{
  "init_std_router": 0.0398,
  "lr": 0.00188,
  "steps": 5628
}
Below are experts of layer 3 (counted from 0) of a mixture-of-experts language model. Rows are named router (the router's row for the expert), up (a neuron's input weights, with its number) and show model dimensions 0-255. Each number is 128 + 32 x the weight over its row's rms, rounded and kept within 0 to 255. Numbers have three digits each.
Before each expert's rows: "gets" lists some tokens that make up at least twice as much of what it gets as of all text; "mostly gets" lists some tokens that are sent to it at least half of the time. This comes from a sample of Wikipedia text that the model never trained on. Tokens count by the router's weight.

# expert 12
gets: "\n", " the", " |\n", ")\n", ".\n", "==\n"
mostly gets: "\n", ")\n", ".\n", "==\n", " ==\n", "==\n\n"
router:120119079155123206193151127068103143151137162129106111101180144114135159136173141154161163091091075147169143194115159141098098188130168076148124127132108112141180119163158122113069157142135179098112123149160113064111166153094104129194090147143129126100137121122081139131156068184151166121130093146171116067111118125095125158125087135140092189118134107116149131133154160081153139115130135154090141115162101112099106131190145140112130138152147104108170156030180111134112163176085180123119080142133089176167143179147144082064079155168133066124126121146170141135083085144158122160074135153090111183131094119098125186081122134130093099117094144174130138059130072166098164087093129072116121100115125160202139091120077127104185103120139107066149137150093141169081178145140090
up0:160159139178129158157143087081112087083099130158152158160130189113139130154149132125151069145147131102157179092112148087147133112126147140115230164127110089070143121145136181109131131119122145143089131091087099162101137152095105160165106146132127120091107131101127128110159109156081110013088155135147188163152100108109159149153091149058099153152105128077107099140126129105143126138164102146169134151138087104171103140149151180100136184143120140156055144143176179157083151182131099101138119120132166135144107119104162105115137126072179117130142161122133112187165179120154102138125191092120070112128177112102137134120183048091133113124124160153026182128118141194111115111145103121189117124159069186064151184122093132140135118192166095099045136122073120144142124098156131
up1:132109152122146095151120123093106154114143129194117178112144103183105116111104095153168097167235098136135051111132143175094129121160198144106115250106096183132124065137125096040133176161149093122116117128089132137139148080109126162107091072088114098094099145103170149179135135125131122134111193127143174084095102126139110136098101157156116132130143130147165139124147099139093110107154128084128130147111085081144104110158114149093119202157096098139161116088101114107177021159116064137139121148152159101102174122136139145104130128158175144136091104112118067133150074118136105062093159139142132126180059090102125113165137150130134182127143075076120067097105109079146106107065116139103120167059162119165137122160136141119102144134153086164175079098091143108128100129137169
up2:101092150128099104132113148170153049132118118150167117153130097159167114162133158081121103115154097112146081126135166126134141108177108138102117090155113179154148104199114081152145160148157039146167133095132083116143069103145058123106125089114087104120180118113086081172116124135125166086155161102144109165152099177147122071193072137170114149070174131128168111083147162123188115094109116117149130128096145122163110091140121164071108145092078136177095128133146130082139077172126101196121105149092159120028114131127115137109083110078142153158102187174122118149155169140130130095207160087124089168105101131113132130147141101166163104175102089097142122167134150123120091117115140164128050157121154165112141089103088124150163062094123089159111163057067177117136078165152100
up3:135158137119164105098068159089194103152147158206088132168121131151145132123081162141134158147098061124130105083100104034139141150061095151119151088120164169117075116096135117171120110096087135125121078106129159158139133124084076130072126116206167150114138192106153118136122132072153156095172118151122147104127120064128217137120115070115099145143151147112144145119136095133096175140145115138155184183160163176107109113097068121153116072136130140108134088156122155097074177146168121153145100119100114109161094115102120060105135124103188197147112125104165182132136150171128118081173091083134137102075136104136131156097121121112167113121149144126103091141162144124135104152192105138193141133167147100140142108143183117093048205132146170111083119138151192147082166164083177
up4:128070103150127107186062103100053167066133086175098156092200139111052146105097108144112179122143152179131105122102114097155137128157130121124143152155157138164121137157132169067184097180095200194140169128105121133114102088150100095116115124115132074138069116135099140140189170081154116119148106107103163094123144123129148197112093119106125146161103136036084136202112118109096175149149145081119132101117120160154147111123141123074106178113161093107157149107149168170129135076154088069162134092123109117148126160109112164123174135100144106156118161118190070191170077153137129143146158081093089126108163062127068130149123140144180154108116091093116080112110142161138214142132154137166139145125119153138126160166109131204141073165140133132119184136178148097131088135122145
up5:136089122125142146126107099086108140101126021165149161145168145166104083116119086103173174118095119144115049156154144088128132139148172130127111222150157146125109086087116153097170147136138124161163115169100181114143183072112142150117146128173097130111102169093144128158180134102151157151138133120116183115118113144114176109125117122093133120142177156165071097202117100100094103146130135053117165111165108207110134089133137126170164151084113104080150205098155138127076134140135154136186107104202123131162151132161125146134172149102133156119089209172135155200172126127147067095073172108102055122116097083155041142169151137171155098118108110127113127108078150095099178117151166141133122123103094158138128162193144130072143094137136145133123135196166125100119170121130138
up6:180104176134118155070121101132165145115114123080088107135116156122114154150066150128146143133059119157124066119152153157134172156151182109171161126106124157193141121140099157128164186231142150127137107154142166142168172094147159146131154156133100133117080104107152157135145126115142153125155185160077157070118150156103110071111094110142100182159156148105106114130150105211144091140155056066090148104135081108158128188065113124094161113134109115162107114109129083094151142144116134066146171107147112120091132153149053126102178134090073163047141191152161132160108073092103115136215131146141125124115134089109079136102098165146140144162144180140101158164131148112085114175125068179132177091132110163164145137185114107106136037148102175151143162108137142119152135127154169
up7:126124126195121125134106135130121219151155164102169142098154135100124085101124084116176165124092118144141125119114151116145152140111145129116069095130099039105074128176105068125138130112133138149155163051107180121140120169138156132116199088105131084141101128139111140115159140110138155141134100178138144089110112134125000100111076105124133135136145111120185106136121132169073081136160167093168117127111117045178141124070182082126063122143113112194093126123118072153164109101133099085101094110177150055160157110134108146085131111159107135112117093168162124119150132096120142162119180155136199124106127124151125147122121166192158159158119101091144080147141096070116131178127143099111029096131163128191139151116139107202132153207091141140118164170106134165145134128135094
up8:142150158174160149138138133137137106131150146109120083193113149094118071179139090117149126115138199119147127151179074118177141166144159107168162160145164188150107152126152145131124165084047107093121092139169092111140164128124133103174149155171133076116112120164108107138073197128161115099131119089080099154098161198166087111152114117130110168150160177149177114132133112174157162126073142131113156124074170156109097121130122124139156161139137221084139103117138133175149108110109118109131115077137207077125133092134119163199152123140092127037097123141037136184107115136048122151163136064120070122123179199115165133109126174141105161134130050121143119127140180116121165126177175116107132095123132175117146110181111129160103097072094150097102155152100153153107087085137138
up9:166148150094095127132109075131125096106135133141198104103078145104137136151133156098156083182170144116105098146097179109127092114135131102128178197156134146170132102157081128121153124090130102133142131160145142152109060133159110140128138132088084157092083120134123141132133148088114127078132163092164142188185105143071147087137146131114079116162168142198131097135115146138180118175093115133166128109125153141168059185103154135076155168076140102171046206170163129082106135221109104139163171130113087146171136125117129118172173105094082174108162171135092172204143114100148089126124125079109139160106138130114123117144128135124239097131074187114034150177103126110132158156120102141168127101105104146126147142124146138159143075105143068124140158065136067107102120142145157
up10:120108142130111127145143118111120123146121171188122149145114068198123127061109059173138138108152157104138066138122159184120123119101149174150157140126146158149137130087095160111125089112132190175127152113099124151093152099119115131112094120113152161149125163190194133122142093033172194097142185141115165113090140121134088115117153129105123118124146174084172146159135118114139087170076216101085144158068088095159163153122110115113122143152137133118135046159132097135146129145138106098106112131184117100150214113179110196143153109121119124077187096160149065124121098113114144074150100143142120110096108185146114137129157170092112116142155103133146100190069081091128107130105070136160112123109111127086123189068151176122079179108082038139100158166087173099130162081146131
up11:139124145178167134096132108136118081104105101107174096118079088124129117165095082125103081113158131187147099088161116142160071141142165119172212142176151159127110155109088123095170161152100117137121097150143107122152152152162101109142188129149111112082062159102108072135120131154142192109119163178137110137150095105149120120094115155087125130171190114188122112078148122099193103129144100125112148126167116132199098111130122150106126134122154141112137140161153185112084133107130135170147085123163099123088107106155121136139154135112183125145184125140037150142125147141112115147123200107124118093090159169097120147071232089132071096104106103125103146105185172140094079171133106168222049061122128116067179132074114134122131163104195119094155087142145126167081152112144181
up12:127149177171136119109122140151101118120158153079118060080134113097119146129137090181126157121158111098124046120088159113126085032080118106072118111157121141116080107107143101125141107079144158195158127067170131105094129093203138209089200137136183113124109107178148078171117126087136172155106111107151089098170117175175050118101078214125131115168131123078167117083122116144096102147108200107197112167102062120138171141124132121125069161121102124101131116153122185086183143161119076140166132140127104111153126124053097106102185115164084101083106098136078124148117137101114120142088124139120140106141098117147114150096165172106196179123134127116058163184155080172154112139136118120142122107110113162147109131123138140149100141146109124094128157154077115102123174105132106
up13:125164191115151095140124146158086135089096112160136111165113126169144117144058110150147150166119114124096083086104150096080090144111188132158135114141110140157122136121112163136161124176169167140161092139087115121105133082132081147083121105094163144112115155150141148100138118049096186192136094154158148069161125101109055145114106182153180132116166116116159162137118089137054128107175136090159152163133060149147125122139160121103083148134216154136122130174098068197167121122131119123156153138136149167129093126095083179125120121109120084155111074054153091137109102131079069154117090137101132070142070114148122114066159156109061154154123124154093073109105192116109124114172143146136121075096122089187064180100144146127116094128133171137107099189049081098099119173155127
up14:104123136125105027079112107079163158085114043132144149182126135176168109185144135168111096190096103114111068113098108147116071153085163178217120120114135165188102201112051090128147068146132188155132139090096111111137170074136144150135142123092144118088133177144149124095152154110132132145146163144145171114106141115084086150106114112165099151156157121117145208171156108123100112174161095101196145123110140102137135132122136195121115108067144120084151086079162140143104135124171143131151110126140167119156136064116129108068124115163186080135157125085162112102148136125121132150172127132158164092120073127121098109147043097099132171154144121092088072145094160073103122130116082119128140173116123093143124084163152166132107116162145144107148104125085136139081178151053102
up15:157165170148180144121064166169078120180086161107129224131161120138145136132139127108138185109086109124131138182091118125148179095128093160120147121118109103126147118154152122162110124149141153173130129124088184118043120134127123157130118168138102094126202149119122118113098119086107166141155120088086151160110089227171158047127123143155185186112124146134159121143118139106104100122121154114204103175137097073157120146143146137096152191108115137122096160074103121175141150133141040087130150148123170110075155114107083118089160076114122182174119060131154146126117115105089139079101109143110076138148156141138130147123160089122121097126105085117121097149111183172175134137142119156221093113167191170126140157090096075135096074148143121167112194110076143136108183152141082
up16:155173207173124099099152124126085105139110110093122159124129199130178143164137132164118117105110122136113095100151099140106070078151149103113100104145123180128111137140116087134094159148135176130136171033091178152136066140205146160169194123161118168169123114132130172128118143161130174176137075145062091122096098156115098121096118119178119120106153167093130106095091129132168129117069138167188118133110154090166047146082087092096068071073113152157120135161103134128156097105170172125120180125201114084152088073108130117133111110115114120107142132143156152092124161140108123102214137109189129098117105142143094123090136141118099110129198156152098126177146074123123146166130108098145106104195170089094104098111137068102143163114106054175125116120080104147186174121170127
up17:155195195114144123094158150113091087063134136113110112095116169104166160156128140161117131191157130126179169114136165081133108112168141076143125129080144093109109087162141084137177110158164108102118165124127127135115120168170148180138148106157103106132123113106133140149173108134078128038115129166172123189075094069072042109160070082179115151148140079095122053119115132149191136135118079138157121140102141073101107120130148088116108154150158141118150144145162137158132097103147131120124152145176135117159082108122149149093087127154162044144095130099145174131115167143147112079173135138168103104111109128075094134090122105153109101134155178188066203186049096125100148154182103123191127116068068172110150110152098138094178104103164076114111105114129139138164160165135131
up18:128103116215119140147143148086065163099074197151080184061109118143152100104126131147120095166119152174122094090156147124085096134068105136120136132143135163112118103060144103191159103118138103135084152170138115125123173125161126073150123137103124075084145188132125107095152144145144131155133111122185140072143138139085119112162110114083142170117124159170180094127113093111164139122119184155151143107140160099135119149139089147163164108169125136128151141127134098053132167099147080137177163079097186115104091111143117132130089118218114138162140101133093174155154120142131060112146131083148184094130133124138109116080071183142140141084096134079058082121140184044102097173120200196142085113144099110147111118140102071123141139153118117139177145195142159081084136178072100
up19:124065128207173143151110089097153158126134119078135154108053084087171090124170137155155107114128186068129159169125135152118149175164112165131094252170108113095103134169135168111129143122088156150201108129146151088177170144105104115118161142138109112080113106128148107139128130129112129121145155176172134191162157103143122096076106108129104186160073113116119114212105089151135137123140158131164163219101124139139170171173110131122122154079065109121101096096123149103224122162120196137218152130098137125143115109135125102115138091114104128067093086140103146113132076156094126128099105146120182088096114153112132161131128131154177107136139122118118074134119082098100166186137186118133144097117084165132176084134151140112101093132138197092106175151135110130097095129089147
up20:187134175151152130145124114097152126134127146137076175103123138115165132120130110132096146113093103152155189132120139145094122141084162082185082050089148066144137145130110134138097114218180187144102157130148127168163160091131154145152103088130112154139144117123109086166168108123110218075084164154083161125126072124098162103131145086136174097141162138153119111136088111087105117103208101138179162122136097129229066121117114074153041079110132163054151119129114135160136096121125148140171117113093175137158167131092113080126119158122102129069127118069191183104130081169096136100138111122154073133131129130137109124105152168128101128174164126141185106159118069088058105110136187167190149120127165128134139141136134087114141099110176121130154155093168113155144151115173198
up21:150107118181183129167132147108088121129108113116132102124129102129112150092173097112131108184129125164126135082125158123129124141131135162167189140121120072156103151112186148053120135103065099171157102110067178130059136129091178157145149115167116119061094131146113134096146147146066135075122157116165189182149128141175133096132090127093139208126091078118121140124136144164140093125174099173208150167125141172159127142107161119156181129086161144100144133152154127143112184144114124156149099139158129138149115146190157173170046117126071179113145157085099178180155132188090089151161155119145104117113202208116093148103208124167133138129127108131097078157097151111108147086133161142130077120104079202094137159123089097157119091089140161083152162149136172104122120099072096
up22:122159110144107117140107131078116138104070151070148154153157146146112120103158171157218143114107100150148092080130124153130107131085124106169165180201089091149122124131121148165166124160144135160135127118099090119159113104135112147131151100170109117094193146112146109114144102149140072156124128098134124126156078121100083120124101129168143085138072168084147175146111135080122111131112168137182088128135194133168141143136083175037141173096133071176063174185179104127145129118144085166120199154107214149133195135050149113125145122138111140175084127135168125142082107125102140149135070087135138160169127168109131126115129069128193078174082119092090060151119153154123114147136135180217085087117108121150142154098125067117072077146121118123123190113128137119187124094100130
up23:120114146140105131104139085132178154125202099119139132182110135133118135168095131141119105192103139115138115134124115092139086121137139107144082165125080148137100157196067124098168133151100092076176140124155133141130028125151121114105166098093156108146141121181108168162132094055172131165139118109127077206131105110110137092112155144133118138125154107140094099111099101130079122119109183100103115104146102154125117116091094057158126103119105133156131181134158150099147137134173098079180122127144137130161152129029136141144083112116108138097179214145143072115156095170108160158125077120088200141096185112201121054116159120134153200149125177157130094201150140136116208101123143090162136138193114105090103111146171123121068113124202095140133110129121072174104130167106174
up24:111081122111136160122107096114192154135204145081166115107080096138108163108118098129136100146117112115170137127108081127176110164102133065146215152121160103208124076108060097128123123096156115138138152173135139189152105101100173134147147136075151194092157147114128124102104124101168143058132149044070167139167151123159147123140148150113132174116082132134114151132088100168130097162151103156136124139164156157152110155111179102155109104088124172136139161143110133102140192159132099132112177145154099200159116118120140097153141124079093089105127102125076127129090107152096090144143086148161110143166158146124093086053141127121121181065117110174132074157160050077177150129122208147103119090113085155102147213122101067063089093119124137123156125120131163168165083087116145
up25:130125131187082132181202160151137110083127178115127100116123180124134127172117137140135134138163102132139148089172123161193090138073178106182239146130143127102124100174097066127141101135074161139091133145120123129122083208145181099170219145104128111114107150166129090098057154163130108144112113126139111132121183129125131150178086095106115161116166125135143106104160086136156095145138146081117181111146156124179108125139139157131128136139147097162094179132135148126155179118147064037156132091126145154129086141139170128157118108160174154087120124105066122124119086176109141189101169072129169113085124093148149153125096144105127112111103122104110126122125136130153123137087127160207045068092149069149155139162130080086050158137130135096101146142053170156096087103127111
up26:137152132141110124132187106134127154187096126125066140126124132180107127092184136124175157118157095138108163107099093148191100177169121149155190160120140155092050087091100075094115176120101135111099108079162140115135093113163164119069131105142138129140153123177128140147133132124065091099116183116089083195152120181104138093126185129127102135127169094133137093193124147136131152124161120118142074125136113169104157133131076084074124084125174048097140133128202146088153080206173120126129105105199110104080159123129125140127181097135095160138156133088110112149111147094094147134112140162169174082140155111133174127126144159134200145177097096112146163147137111102176107128172157101204107184131152147045072143115123117149075160170128188111066180153164127138099163116107136
up27:140177167184095106172156136174133165155109119099172131068160105103142094085124094132200122099077062127142109117106122134152114131113075128121086141115111059099077135199113081116144135167095105140126138045114179118141101171131168120176170122128164109133170137125130112138127155146109152111139113152072145102090092146113047110165141115144118168129124104135143049126099120192075077097163101108114120096085134061230110125073168092127110089129145122203127104128138066149170127113149111095153100130146141085103156124125111141091167122105171112117127109119169113118107094114102145181177178139135196131145080134166158113128103147144167129180131110084143104143150084092112087191124105134103049143086133097175137146146126091206131109190144161133134162148124121164191115129141087
up28:138120171137093090079166122123080103115083162150109142074179128113140133091125120106161147151142093133096104175135192107117132085092147097080126107135134176146115171153105095077169131159147167158101131090132099140060055122146134132120126123109135194129122128126119092159194110082110134096135118138181116110172085129119139136145089144163126104153141173108182052125145124076149092152142116125132139176077158098139161126135080179101059151111127137183123127132205149131135075130104159115137116136198098127164064149157131211058106097122075102106085184118172129154188146152155143166138130097122112142103145159156122122167095184153082090097100188121067162095115117060127128154119130083155108115120119070148103096117184120147153152221166069150066130162103138173127141165125121
up29:138156134142099129103173180144126126054147180130126126196135218095147112152087120153137125154127122117141108075125073113152115173109163142105203172161140104127138108181162088116151096137086181150075169159170092159141094171124177123163149158158125102134120093175143086121081150165143135132104177108068082147132208165147064153116063096161123173150182106105119139112162091146117097133093107098067134108119122141182140155094084140150118139159165139157113167134104180092127204111127101087153153123127161170124126116126135136140170127163186166085146096122079128163110082135093172156156173069150147110159098123111146150058065113113123101112102133163134167106129107155139144121139099097181137106096129128175162139126166062128039144105118182124099141204098150155105108129149178
up30:147135129133121147085150113097184113080123111212150167116128135159088154120117086169139114161173085134144136112130135132104100162159146102118123150147136184184121153100112123103126105183118127183101153117152136132094142129119142131105098123099124146145129165108096108127115131105110178050109139148115179088124084093049149151131155104133131076145162192190159063153122111129118082144094155119149114171076156091152161097104106143070161139099151096156117089101167122143164080154122112120136142125119132112103161092151164143106124110076128165091063240142135127192116147183129055139118168099157115113061123151154156087169117156105113116135093145121077123156106114140096155138127103093240117084071085099118115203151127156138109131163207047149086106153120156105127082189178129
up31:128125143165095108143133091101068165163150164117097144119096053121105113121130116070195117174107154124111081143097149177111163152131168097122201131139165180128139130089108099081132086088135063132131130118085172134095130199172104124160134195138073133174111145050098113133115124083143125165132132050135146163102101208162139068101113133119121185154122146117138068083141099153199110111104125121136097120109126145177123126086142126107173166133142096117166148156162084104079141156138127091161123049146114093156100152161102164147112117124110093110188184131021134138182172127135045152151149112116120108139120155108102150102167101082166130117110091052104161111134147142110071163149108149136063118107081200101130119135109122151156175130153122135169140114098143137132092133157147
up32:118150178087097091109140157152103197104179084126201101139079137124102142124111121088133052168094146126087157132121142109104176102108137168119088135107130154173136130140134127083200105146156128160074120130133119180117114130178078131095124129078098142127062129103115143138128123116171123111149074119173225116149141152124179155140077153104037128057106115065154065141106105191134151132120143137171144140076119057181130144171173139130113140128158117156149170159100059034133168176167111148099120131108125129088093101120092124165071147129116099132131122171076122148094105122146139136164125080161129160157107079110097142096174095210128137111152149112169100144191170140093180134098142151099152128125106136120089127161194131165119082156119122186126115124126174131157091146138163
up33:108159165149084115157154163108152123158130136185168151152187214141150141083155089076213101130115188197112088139121118110143130140108172097122127130159141131069124072134085163143108145122157160129139084085145140134122111082176194133102080115117140186105128156160131133097090151045146136145127098127116138089159168143140088105105184120084096146133151152096131127146118120123108132159111150088107133122116068175153097099058090118089055151114170098147158196143188168122131143177195122067123174137155160171062164093084101160168119097110122104100138162082079122105177115111126182133140129125147117100113176146132104181117116151104111119152075104069183101125127089103160170106112106093162100163139159136157111165128201084124115101152099156181075111168125098129114099113096134
up34:175090120195129087150116113167141102108114108166088097136137054133120072120137182080114122101089113137152099145162149140138122136128127127037180125094158147103106100132118117099102085125097166132081101070111176134089116134130166120172170131139195078174102154078105105141065129110136136141103102096160076186138113154140197121107068172143121115056145157139098099094118101072181139145107095169112130204141136048155105154210160165155122128130178169152160149089138169146178139120148196123133129078141155082112088137161116119157137122100142157129164118065097114152166087095131127130110196082101059050123086127090113170086118127124143143113124163118091105133153140146108132158181070113147064142152140134109135149099149122159160172157135126137112117130118177187139098142178132
up35:152146136148128120159114140084094129093082112136155145102079185102089139142135122112117073139124078119173187098147155084109117139137113107127183171156113059134122110144119175105097097067107110129100106161142113154101137174121149165134086127093110141071137143088088111096158140097098135086145159073215255204164082135079101124135103152111145148186100121110099117133095156094153142138115144167180135136156140138143043142101146140082081119106130106099085172127150102156141106160131070088132121104136158130146154099113109123121106116143156141115154127098082132128153194123114097164106124126120121137142146104107097084112127098092197084091079171101033208156099150181121095155130085116203053158121065152171122172099129152128160101132173118101108142129150124091169096112139147
up36:126126105102059152108119124183169117098155126102055107112123089194114130073092191199132152171133115150096139146130094136136124069058099103141163172111172132209109157139137101077125152176110067110109154102120152132132120149083129114138193155134119124106181175024086147160108150137112183097133177127093080128103079156083177074203200178119123140199141151174166114141132140192212096140092088145117154119142161136111141130102093120135164111174090154106134101123166142044118145111129105170128122117160130096119100107146111104088100145122116208130136147087149081142137129164141149149165161115144115142097164145168106159112123151081125118153147140131126103147078117115156129146107047151137116139103108109105107173106168135118105146149139166126116148080123129147135195121185144
up37:190079115131099152144133120059141125109144143189137182137130089152119099108150095121127098109221121085100075106160172158127107136130213111147088181095070106097124085129109036035121167161139130114044153124110151109109164155153107135149120092100091106120103142148133177176157118067153106119120144170170100102126142111091111107140117173162085157130113124152162102134128087147119083141078206105150145137115123098109139163159128155100150154138115059144094094124147136142154083143130108140147124139176132097110168101105163174116139144150132125084146148070163110146106083102149126135104118159142178119120068128110130143137101137162168159105102036120154136139131156092145173131113096148118091161057093140160124123136153170103121135164119075136164137088112165085117150040018115
up38:115158185150136141100114116162078142084043090125134109080129077180067088064170106135071175146102107098109171119093143108118112128000154129122140149118104089193129171123118124142141148142107127112098115060137186122129135142158160168163108106127113136134135129096101095166121119129145153168134125106120082089140084183038151073134105143133129112098126132131104089121158112144152143123136152087155155143035125192167145154146115146111094195099132082135132157108170139163160092179166107151140129154178192049141161137122035150101118136131073145119089146109134115119111082091121118180108149089118117154160125134122126103114134174149105106151163144089091127142106144209175163155178094097142109147144108132068087116124115133124158119133105138140125128173142188167170135068131127
up39:150143129140088136156121169164192100175164107159136111169109101169113118110134169077120086102131114094072084104117100064082064118124104117156156098096166074085087145096133076106115068147116086121139079138140162115105146103131083122090135130180115174127094107187085188136133168071119138123167120068127079099148137155134111097169177129126202107138113164156148139100098124133125176158176153118136156186134101124117093102105102092142102140146116181125134129116136110171117107170158150138138095095185175165105134128172129108133140081102176163117092216154132119142156098181112101095135081133171172125101100148149126199106120121138135151108122143114144128152150123091097141204201098135145119162153080152146142108115165073144122145089047204129025140072109120124103135096089167
up40:128120147156107106054135110137098170135168146075135116183159165079137128137045113187077049156117120128146131055141082144112148140109164143145169112134165126133155093136125105170135165187091146114083140139132143182169113185093161091061174150072115172091149119179121148120112144162077155154127134133134098138094184106133174100163110101168128158131123159165108130121124118123161167125152046125139137118184131108157093141117077193170164097123194156095097150165103130126166142094177075148143113117119159144129117121099136092103174157061116191168168094175128075137146124174113166150178158098174123107150139159152098102095130095100118164130137140143104081122172083165126175103098119089225157125153133160099120162095132098116028145140117156151155117104139155143152136115175148
up41:131159221149159091115162177133142179117126066104158124061133126112113136096138094110153155103128120126156103059140092106120079142077120142122090170109027042129116205152094087161112129161115092124155174144115160103170124164156119118149147125118131122156105138125108117134144116126145152144089140105181185091120152132083032143086138147200118129163136093129130105098148101197087100139149099165145061106125119043211101123178167050132106150107114074094106094132136083182147151107146130118155154120193144121099174118114126133124173141134134125117122104113133118075139082088113105143146110116169128066147154102149109058144118148117092165159128108146127104112091130161065092118109078168169088158137104112154110172162110118190169126150136123146132151193116084103131126147109108
up42:128140187148130089153133151116150091107145136124131143142091166105053109127115126149200095155055121116121185104141139100129132114167134075083122182118133168176083122160166101132143074131143134133142141162097148161143136117122076143122180085153123115154122137156131158073087118167143127115137155137175220126117175116145129128143083109144102164143168100109134184107125090197132154104114141080143174147121098099159137126160057132189108086167116134093111101132128187134172108117112128075198111093143123150153162113095154128150124114150177136095141087100118104147138071176110071105159065127114144035108123144136127127141090091111099201155160089109151165092089044079107137139124151102066107091078096112119082122153169189117111090116140185108136157179149118098152097054175188
up43:187110145145146098133101126196141127132108128159160157154173108181125121062111138130143168085117157136178146087175152151117117156120168108154166155166115083103142106171069085196148137129098129130079167112098184109075115123131108114117208136142188117195145158123111097121089160083143117101135099161105117121124091135116174159132087112150111110085164196155199104109101134115181145138112193149200110113134156122105107114135120170146127223129220120108096179122165141153192151131134133129107120085167234118090104103138091095090143096133187170151122096079039097106111081116123109111109101154126122121170122126103173131070137116121087175108117125109084108140157149171137113127149093142160051130125089122138151135144139137096100125147192139181130098137116175163133143090137104
up44:155132171140150119139129101093117103092155138127135172159067191147147147167116146145115156188203159075122150146075132097132134126086131182101113199149084158096134080153164116125124056160169136129103163113108097195095125098100087154138122131118103130092112146158105114152180122089040180033088147142158173132150104112095164154113085132090132139185096129105112107143113072135146141100154125082123147158116090114178169157174115164141111180178135157133129121127155182130077170198141107201195118147178184145131076109058131174122113125153110122117113148106104127132102115105130087084091094126095119127129094101117163155097199115133138114094099118176146186135071115128133138128165140148168159098095087159129158150171105113110138169168149164115102183120078123146090119144064177
up45:121198163150125166163140146107106085155067138116095123190154194119169115099065082089152145153131170119090091131126083130108168095130112113114124126144153168119113161163091167137191129149058154171127123123144066174106081089142101164079127102066161135076124151108183170152127109123154144092185130117150140168112048155151111132202167096144145111123111148094150138085112012120110091152087200047093185130138112141161093104154116121139123170103107135136143126095113113090127094183161158178182162120183154074127119132146124132151137138140190107089093102196145079153140121169131116128134133116144086147104082097071074118134146119152143178124146132164149102096116089140147104107165130135133171142096115150151145126144198157145111121166131079157118134103125186060099132113142137
up46:137110160183143101147164126123075128149135156090106142134104175102136098115122171144090100125130123067156156034167157146128078132068135162157168135139155103145132125064128164149132118083115131173132100169100181142146125146106179141127155105100134082099121149156089088135085156153096124136125135135153156167122188064133106121189116173138120112107156194175145073137130143152168139146159107107178156176129183074096130165076122143154108123172122116082177138114162130131227154098165051074135140062149150109159093119152128105135152134112188148154102063078126137104147138172115109123108157119093154127115102102094077181052104193178092129069109139073094125110140082109082118171135139144220122117099157123141132175086106149160112176114158112100141168153071147118114098136153146
up47:103138166150113138085067138154146147129126108173205141117128125127050091121177106065114129171168107125131075116099171136119134079145149154053163226091126108123078131100076072047152156088044118097114124173108128139113115115146148177121146160103100136187112102078096126124056147167132153111154155069122136114168098145118098123126095111130126110098103140164162150145121142160080147105144060142087116149066140093169067117173126095129116116098100098165146164176083108089135111117101105152133116105127155138030103102163117113086158160109110098113118141082130087118158177157087114103136134149179108137168107101140143102127137078150151149112126135132101118142100152117180144092167152125089119155067163172103145135130147118144109104124167100184071085181165162082198070145138130
up48:156080152127156108167082101091185151092121151123164122098127122142118105092142154105134095138074097129147137132160093161156166138098086153160132134132095070130117079160077132106105165181124142177099189080186182134150119126089141118132155148090149127147137129134125145124154146138062203081139108170080140107097116122146085122126136141162144083089163106134224088135109097130094143123162070134122109093136076088176146141124134098154112150154098095160112105094129108101131127097126155128170109127177122127094178173167074138054166132062088177121091093099188147085140081120054105123106106077085126154145151104135091165119091104155210171106148136109186136101158086110114079138129171152093064161128184132137078146174136120126131153167165140126072217109105153150108175084126093
up49:187176147148109115117085144127139179156108127066102162097136153159108114122121096158127146135103102114119097109146164140152058136153090193140128144117075132079141132063103117164122100149107145146104143114137111110176135092087189148144145124097133152123163155119165120149172121085106160112093158110085133102094086149065122197168146174134131144085141103159163150144081136132083084124125113159084130097122164033198160106136152112089099068169159085154093063093131081117170150153123127119134147128123086133171136155075062092079193127093125162133119091119153105147129116066134124102142140072097143087130140132204079132089122188072138168108158139114116082087095133108097079147078073177156129109062121108193084162150133160146091109110157106171178150152053158132111111104141105
up50:184155168200133121119164110084100090114083138119106150107063156119113087090162144107172151106137091149121171079154139152171101145151166114145091090103076140148130167135083146094108120126128098109074118000136120138087130199167146123188051105165133124128109133117119105135164106119100154125125140118174134115179055147094162114109084151091128092149125086120146125116091150120112053113131136125175134129155110106186084134127127086088118118118139106127091142175216134135118117124156140109127130101175177094154146131080134164110075129153181077121157195142099135144128183125129110123131177131126182154107147157130084158157167076118097138156086141133060172126152151105105128101136065135159161163092077119138094153078139179080170074143167063136103105146106146147129114099078105
up51:147126152131104125049132124116111085107134137105148144147117081119155118098124018145140093108092067151157083046090119154129185171101183142147168138122103141214099141105118135097148160143134178170144098144151178114157140153095172195077093123152128150125122152055181171143113136121084173084118153144089159093115083169111137152123127145121070151138095193122175133114150099124101018136103090138151166159154092113164167085065193107093143147143120113130183160132125095140114140110133141075110138167145158123120121128149136144068139129104078120060127157125141141126137149104115096133166165130118080132139162196128048096151083084112128096114106173141097122148107154050114134108156136084121131130124151139185090127139109130131106077143164052107073138133097139102136166123096113
up52:108096086117084091169135152100092141092092104133155155079085104127065103120146080118172143119119130136138105043128156122117142158125126068121113172111106094152120152166062107045106158104091145128120100073132116115165078160142120164144083118120141101029107156155130135131132090083153092148181095156094133121171101186146066105127099100106154101151147116123158100171138145138161100127118149104150128133133157158160124103126117030088050168135121109131153136132130091116233140153126196043115125127194138066078145117136113200069083134140177069103126119158101190136204150121147141151103184169116128146096107093150116107110110077152154106174130076085127097099116125110087137172115151134098125145108151130157089133122110146106116109129178120148111112114139146149111164087172094
up53:137130141180121154090094131121099146148122127126088180127158135136150122099083053182141151140091109129090088083124131124114122142159133075182116165139139116140117113144098123137168161168155141212114130131135180141173093091159193097115152097138111137088122109120167121146177136088131157073135207144117113075043138155083126103157093103132144100114115155130124140199105033153126095148112115067134207108144081168140097150081074132127131128098127111160133118141108110156122125122144165139172175110122126115091165118105075132100174135083138186114061194145151083156139108109117092085165089080171157139114071063117087133128052189109104164143126144129143123139109108050077200147134159179161188105101147154169117121166109119104124073125111112153116088150130131108158180109161137
up54:123116198092081095136087092108111131060095070132165169134098148179081125153143142128102162149124171110137086187110097117136175098087154093077220108085142149171112102147132134139179112096117177126102169113114144131114176149106118156130167083071151085137155090139095080162119186129143137092136179119098139116156154090125100088071058182170074108106046110072123119124139134139075142143120094125104164184074123093127102122094100145102104152145125098137139173090077130068112148141147066091145125114139214146144155121112131159129104148127089097134085105135154106127154170136116105106139102088153081187141157103051080081140166164142142181112147145177111072148132105158177154109132080102161140130123134132178162136198114128142128142146116090124106057136086163147138144157117161